Below are experts of layer 6 (counted from 0) of a mixture-of-experts language model. Rows are named router (the router's row for the expert), up (a neuron's input weights, with its number), down (a neuron's output weights, with its number) and show model dimensions 0-191. Each number is 128 + 32 x the weight over its row's rms, rounded and kept within 0 to 255. Numbers have three digits each.
Before each expert's rows: a language model's description of what the expert responds to; "raises" lists some tokens whose logits its average output raises strongly, later layers aside. This comes from a sample of Wikipedia text that the model never trained on.

# expert 24
Words and word-ends in infobox and table headings on sports or biography pages, e.g. Born:, Date of birth, Season, Medal record.
raises: " with", ":", " in", " a"
router:112147166175139151092164168134189097136139143180064174082167144069141101116142133093148195113141212090147171131108138184144086166144138149141085186092096105140112130143112108105093152156121098097087093194089117136168133184142169177122104085148107119152150142087117134139108136128121112123159182140082073143147072107160114124128155158140142129122144106140090133141096114076133153136145082104076128101106129037100160119087116144158073100144071124130114158096108145113130103093137073179082191106144146154104144078158160103151104132105166108184142143099129104088205208146106122092
up0:091121211090086159123138154124082167088101188095178117133110159147181151177121137119158124065146145122154104165139112090062124115109075142079127111069160098113080162099169140109189154125117111203151092139100159104076138080123171153173158123140116162078136129133124060066158095162106133177148172110119116154124166131104113100147112154083132142105076116160139122085111154133145114092097098157190162206077118123117157151148094158108090134103087147141153127142167150131081115134186123092118151068151111139069147143137131061176188100105123138193140131138120100131164105117109178142
down0:088124095129146139149086168130165139089136114105175172114154094152140101135100109109185127106120116090104091088142091193121161149155124135095122127147103044126190158111125154103150134154032144119137124127169125096132112154086142128084073156048165121109102116115185071126129100133128092151152151056085141154055136118136124126208234182117067125074169103158131114159116117141121138141131124148144145128166128141103158143106156139195134141153045152106090084116111136089170142142133122105166105123120064122134107132124176155102155150212130166116130135175095157109162084094122109129
up1:148133077162109100114126095073155049119122136163133075187154095144090129143124124123104131143111129133073205155115071167081108120118081191140140127107136123099132100111128200093111151161110146087159095153125201158176097140144135117087088133131124120100177087080152174079121124135132162146127095108136093084183106095189101121113104160098148196077074125105151134142165122125165127093090214164141113076129120159158140113178161168138080186152138167095113136112122072077142079094119143160207155134132079080159138087135115112127140095094165105149125142124122079138162130168110139166
down1:177128126146156149147166141102129136174125142108114105092095094102129092107105088120178115106164137115137123152128144077073127125136147127133134144160068074100166077113136121130162154117146128123184113062140053099104154084138131158146115144110114206122086147133115073144090133142131129100190110185163097183112100118100114109117096164181122129137169064157046140087127123129108083154126130198136137137115120176128113115158073116111178134186151095162094158192126107140111104131172149115167150142165172081165064132153182083092177219085134134089118080126085117184152084175144145110
up2:127100111147099135094173199104069073130225141156208131117103151107140144095097071108120183201144137137162189113122189166165161143140077171158153131116154128088194137078116111104166128134146144096176121164125132133095092170176123121192155124156131148137126065205090123107167147150113154090102105128136151125125135159136175054085121194130142139133129122191088141143124126129087132128040120102112125091155099119131144101131078090092126063110146151110114157089101134134124125108108071106128103062165125169057164146130095117128109172113131165121134111097135125140099125134124095127
down2:175123098171092134174175121110111155072127189103075101106162109103143088069177142130080074155113111139150112154099144102137161093097072070151098205148147190145129125140114109149100137102115073137113171102145147107150144155150133176099088195116117179175120165135158136079134119119073076123092147131155117160109126109158061194117129134117157170077132146091133114160113136080094118170101131118149090100137117117148106106144139161095083117062122111150096179147119102168147156097174109110140167122084143147068180184205141136086066136191161143126089168116140139145101138110179122090
up3:168165079150074148141101136113107091094130171088107131085179076167135158126145152106119080162130174115083131164115165131180155103083162150161115101157121121138166120101139115070119105171143070120066162157142101127142129139219148122186171133145140129128150140111097133114130063125158126115118139097129110136157186133177126169150167112066155098150132101099134073180108168133140143109154075111110165132118126054100169042102138124135135165082112169133140110114122145093126119107115090141054084077135069086170109129126123183152176152095183092174163178141090116190125070158143157139
down3:150095069128113113139107162178089111119084118174147126107136165137134149129181133134164098179129083142095128106178140141189151133124109139148144046107131173168129171147122120142119062159174117152119112169127094066129051147133192149164125144129091164127147135138128183096178121141124121122096195136136127121115121101131134140074108078103117180090175108125116153139080113086080144130200103157176184115099082121093126149111097141132122097084195149122160110103117144063109142131170177036137081110110092075170129129180164132123138128117063125142117148116117182095123116112123075219
up4:111149135114124147084125150131175056129145107126107085111142106127114136194126056145086136091154156126151131098137137171213135109118167126185084081122144181168100142132164138133143153125125124105148107181112079188157100139173122108152148177051131127063134145157166096162134181166121136073136112173057124084107100152169116133174141134170158173103128128115117125111120094105091135081104119155138112107123186173103074115098152177167152128087171138131091126161103107140064117051101186110135116106119108059057061158148082206142103151112147114178125105114136139145157122120113114110
down4:161146154127116097148152162125122126134103155117133113094085162146102164123078165088115089145131083122109083196134174118157133138168144121147152091117182131098148107118113074169191181147121179120142089121122109180114134148134096154153177103132123132151094176163147162157119157169156131157135150092087164144158083166096118093143092145183074127073063163167120168083143138136066091103127195130160159159186164127079164149117069096140141096126117134190128056148082091108119103113146110095059162110155092143125053150096119137134180134099112121082141102079126060175118172106097111186
up5:132118108135120131179144093114085195188148111126100126125149107144135175176146129126078129128162194090084076140111148164147177114083159144083179165145150170170085163112139101089129147094173143081153150115107095155155110107110194097164180124110098111152125103118113159135138096070146116085085092155149061146089151111135135146184184109197163158116100110188113094188105102123136146105169139116131080131088085131117101054153119129116097142092190153161073102110135151093127074097129104137067053105161146136105114187111149159100170135134183178152124110125139139106102112098086179102
down5:153086165095172116145068119175166090129185107112120089185181098133133137146183079097114164120127138105135130127184108110078175142131157169102185127086104105147133136137196128110167164115173122132114091203079063131156142104169134102121127139147121094096128008115152137144156087104118100140123099138153149118118181068161203104103165133121165146167112128131132138093116115118131100122106112102140120172126170155088139115148129131118151119137171199102154091084137133117110162149063071151092110146207165122133107091104116184134136119118117167154123134135086069101166153066093165077
up6:105134156028077140121100149111143126129120156151103171126118155121184130114133170109074086129110186082173107173050106132111123165118144129154098127116128132050150183173187121150126153158118153172156091174099109108032119149183111129109064087131158083139150124121081157149179176130163192115156128199110127147115087117125091121115118155122122130059100091114156086095117170111192151094102128140121150141171133164088032157124137141111161106117145159139112054082125132126110118142150125127108182154088097123110095155130120129133091148096134101150153134201127127133167131180117109144
down6:102156107148148078111137171107172150129101134162105179116079142165102126171114190138139171118164118139119152115124140189114078154086091115155142152138078114131122180058154161129144160149117120136076128123189167177115129129151120140082063140127144139187197086161122133080104134075106160138118056115143113073136090142123159119106067179158085139113088090173172138142140096142133138128167137080134153165122122096144072147128182160097110104115068096115162121096121135118138144193147149134130113132114152181179066103114169166162029097097157098115079122086116119085088150122076182114
up7:111159138180124167110107140104104131119122127168160138096128127147086081176114157189091091157103143126123160114119082192106133109091063103135106108130102126127124120124087097073122163126100160147146130145110123145079112119189119091104164146104089108161058149104156090143115099171167140164126210136092132184094133181142132085182101195127144137137103116131113114188118164091148108085165153091131168119094023124128106139137110191117157120118183126101156128130163100190106091086091162028112139176141115125075139147107126126134106118125148113137138104173184103114145223120070159141
down7:089152112105102094059129186178092146156071106134229090120145135156195110144165181075167103165119175118133107123127111148175093101187114118154202135185138165043124106115083171120137118120135100131155150138094103110101122159138141105083080155070153105135066157190145117121123095138104163137102120169129145095117134154115174125144123111087135116095136153128105120141144131168079092173092093116122121127176135115179079129083125075137142107086079139177113121069180143090131125141125101111149147178191136175143140141124169167104117130085138123114113105144163163074140164110204165103
up8:082168093084164171094122143135137126103077111137142124087142102129106161119133130136116158103118156091119140151124149132094128129129083194174140086097129125103140158191120155117184148161129111119181137148084189232121116183167139087135146150172159118117117114123167103084096162197127180096107086161103171158074105082140081091124127148151123127113132131162122157092098159080174175149157105103176115100071085117137097163045138122070142145171099097063113149127078137130122100120085146106140145065061128121175089143114122142129171128106153158081116092179100092141106173139132198168
down8:142085119125116110150084086119142144124131091099151093095175169091177176152107177161087170160149129144130184178141166151132161059117190114152080103106209155089128072128124126145115079097154122049135098075133150094093114129176108120100111179135136110103131099140095187133142103158152150166124080141138125057151120100087115100187164101171106155133141193157163166066142119140141157150156123130125101134164115169137090155084111130129093165082161144129155164105144104107069123110084097087086069104087106156145160111167108156066090175113176182163149121131171134151164128130166096109
up9:168144182090198138158172101152121111086134153142100103123075101150133117095137150107105096111082160077083150180102100158116128113143133165139089138165131151103177097131144113086168100156122136179071068146173180139129115187195118087110066114171150120170157144189081108142134167132093136129115110103136045128143184153097132106152116104121148103132099165112061078142077151165225116138105156171121124125152150082132102109101150130134136144137105116134089120100105153102172136085212120138099172090120153121143117106130066089130154084124208154136185120105086125157161155157095151125
down9:159130127093064148094106136143136165147108110115125140071154081184093126116115193125181087155149110176193142129136095132179121164111159109128087089114147147152138109138101107125091120126126163205098149121073143142104156097128114098140153124121091133142133118139101179146103168158154133086167111129074107084141068157100189138108111097166092126094182159114117154049176142163062180148081128163140135137079108151130179121145143148126121155105080126132130121125131178092094079204090090107101032134043065123150171112123143126154159170117097090170123148168163164091141156143161122152
up10:195158133140131158053113095102053162154129078100117130088166116151092162147160141069175144130102150170144109151114166096116083157117149131157118162149166157184041122160187114132131124121132133121131125173066082135104124142094117186092134169194139117164146136128127160153104117143161143151164147142078132129104124189070110102167072130089086099163104117143182099113082123114154094129159175123171111105157117182106140104156131102109059062148112092087126135202159140155105087117113137137085101122211144115082128139085142157100113117141167070142111181114144068115171122104108122100
down10:113133179158142152155161138147078107093139147102096127164120122103134090061102147127153082130120171171079195095186106123091099117127073142152076147139096128118130119131196144121120104139139104105114108077113034058140153055103132081113135092222156119121135132127141153116089103124115166154109141135150204114147202143114089130189156147128122141140152190098116176106109155105124103124123148100110139119140126117132184168113163136164169074148180104100121135128107139097116117114129150177152101071126122123121086079119164130143120132204116147147128097126210143145101082107225068140
up11:132122143112119127126084130167145056114156093142079052119154148167123157173113152195123150098107128099167138156129101129124124091116096160161117137087128093094129156123103114061127131113137071166104106106137151153124100164141182142100092155117110129148135076195130121148157114067151117146112102124133134123093180142090113125188188105114093162123173145232175142120141150144171072045174085107173099099145107140043150100180152188161118165138129116152093196129141107106153113092116101189117195142125104144105121153109110167110158141153113198122129096123105089148165118123154142054
down11:124153135179129154180126131154186124221110168161107076158107168109120108131172097141133124102120210100141108116084139070131116134158101155110160097142087154125080092115088131112119094090135115147133131147085164122165101152157145126094134173137152118135092096098122139201152074127109138172196179123185157131127118145127152160073079133122143126101098089139153144107170125114102175136122083147038142100116105117082196095111087125132150160121096163073135114175145135131101105054100066117152127097069156077125112080171162154097148106125095125166119109117217170134155170116154074134
up12:151122133111094111117136194141113118160140065175159096143134100144122121123092072114117084133085151091119136132049122113149102127098137207122120085118157081155181142109149105121089086120121132075127141085174134155136154131119109140124149126090091094141160128119142135169105160097087142072045103126132103078134138154096089150150148182158127148119099134122171077160132140083132178167139120183146112173135118151143155235098150070123111107139062121148172086135105202168158131151180187068105118166106178183119096168079091071087149100122112168192152136146168141144150141131133140136
down12:109090164110114091137155118073179137160112100127130094154145160100166167108093169112099075114109127156049155089095109142140131129133134137153113113163110153135142077119105110138147196130097106147157108083089172101167107124059088159057126156136128155171128132106157089092127153133102117056123095102231102141141098137096195108158115106141119137098157139145145077164076181157134200125087154184132131119172157110128120147137105135125141180153097149077084073122132124171086140127110195162200106083063086127123128132193127141089125069144175104143158133113117169171166099128149093133
up13:109150129193088137114054131158178109101142120155150121183068092100069125106143150083072124103113149131120166154137150145158182123132086139164138118080138154149147090129071130142104144140157136125103126140120102113075114147131108138155193103106095153115111099140080079112108136109068144130145147115098137135147154125097128114117169101165114152144163162141166144074092119182120130154130146080132096157131154155124148130186196166077114163067091088063133188113129111075142171113179150048109098137111102061086100112120164042150167125132087114223160092152165127097132159190142146152
down13:091105141167066133142095141085078130131048193131132161181114161154150137054079123135096104149084128067079091107162103147178182152115173114093131171153112107123131157168175095130118098087142145123126171152144138135053091095163093136146136142145116189171152156092117076148104143130098095119117112128000150145157110151112105118097136190123181150085131113085157121061127132181119165172155128099125102117128173127156167143180105146140114163137110095150135162069142133119105116143164168103143104105155123151079116107142151113144118149144104142137144153101149100153148091113165080150
up14:151143151152132133131100106145127118130140068087187108108103118125119077125125171118118145129115134179148144147092105129171128078132106166139069169171095171183126156109124126120104126146065171122153140145117099073118199138089123183135114140104116113066120193092086147127102210138085089187135147071075072110181098099108126148160145122156120166134083188153144105156137120165141063100102089191123155106114119164200113142099149120144137059178121130089156155093205133140108136146118112112118163117109091105109137211161126127156153123125092144091151132069122181102128163072140191094
down14:173108127102136128142211206133103143117131147134154128112113084077135159149160103149186148142182178177071136166094139128101070092159116160072108069102110078165085140105127120084149077135166162181137126115078078079130097166128130170114112100142119135160122151163127188085136128105175153129120125120134091136125167102173135095122136124123143215085150129204113127146107108130103102164132172131157171132101161131150132098147137100071143110076171155160115144171103139109197168108127146140118093099155087159162112129103065077160081164044134138128126111080129092118162100116056127129
up15:131122084134178130125151114114130127101095130104084158174134151114138091143087225107108111106119087115133126118084099220158089116105110108116113145141124142133148143062137135108112110113156151143175135109095130089146130092171193207093115095140124137145123172153113096199107090140150151074108086114109099155183173173141165099150142104132087086141114104146095158163081116119153099104117080107125135158168140156111105130098139090184161111149090174125163094138105072163168114102140154129104177115179120077117096129212182122139136183069123174174110185129082138152188073204153126125
down15:139139103095131109082084120082140079075193137068088116100185127148081118114124095216126141157078080149159099115116090082105153170123158144146094144140170175124066113141091096171154165167121169121164093133134141164168111084131064109154151147167131114095147179065117143090184186157134162140139071119160154136159117162154156135169091133087088133145122118083155085130108064122155142137120123194124160143132125156154161139107106108125153119112141115077143189072158123173160051166087094124149181111132132154157128152110130100127118137153131143074122177120130170134033169134141100128
up16:088122171182110109099105108121114079145171076142137174159101167101089177155136159149134138176144137071130087123148133093146092127098156163147184120128137082101089131154146086143062090167102116069118129124121107096119144139170147112098126157115151096156141162143140141092141133091124103160114158146133091183149110218101155134154109084123108109140090043141185081145189153153127166190147097103113132100172083121148146094122144120130106124036069086183195106135180083090135075086138156137102160144126156129069103127165106074062160160106088065156145129122130163129118130126122094114
down16:119137122137212105093123099122161151118102118146149108175096140096124104181137146156110141116088143101147068129080108108118156162098100153063142131044074149125084069162160049145127142116097131136130178178120171175153206092147172152158130130176143122115087098169118164086126100166120156144112201144172050152168163118130176145147162111124143115127112192130101051161131155143124100132139139144145126103174038139125089151146109148160114133125105131180122100071118103088055190108080116177122123157119154110112133132111168096097126097130143138118103078134137117124067105166122105157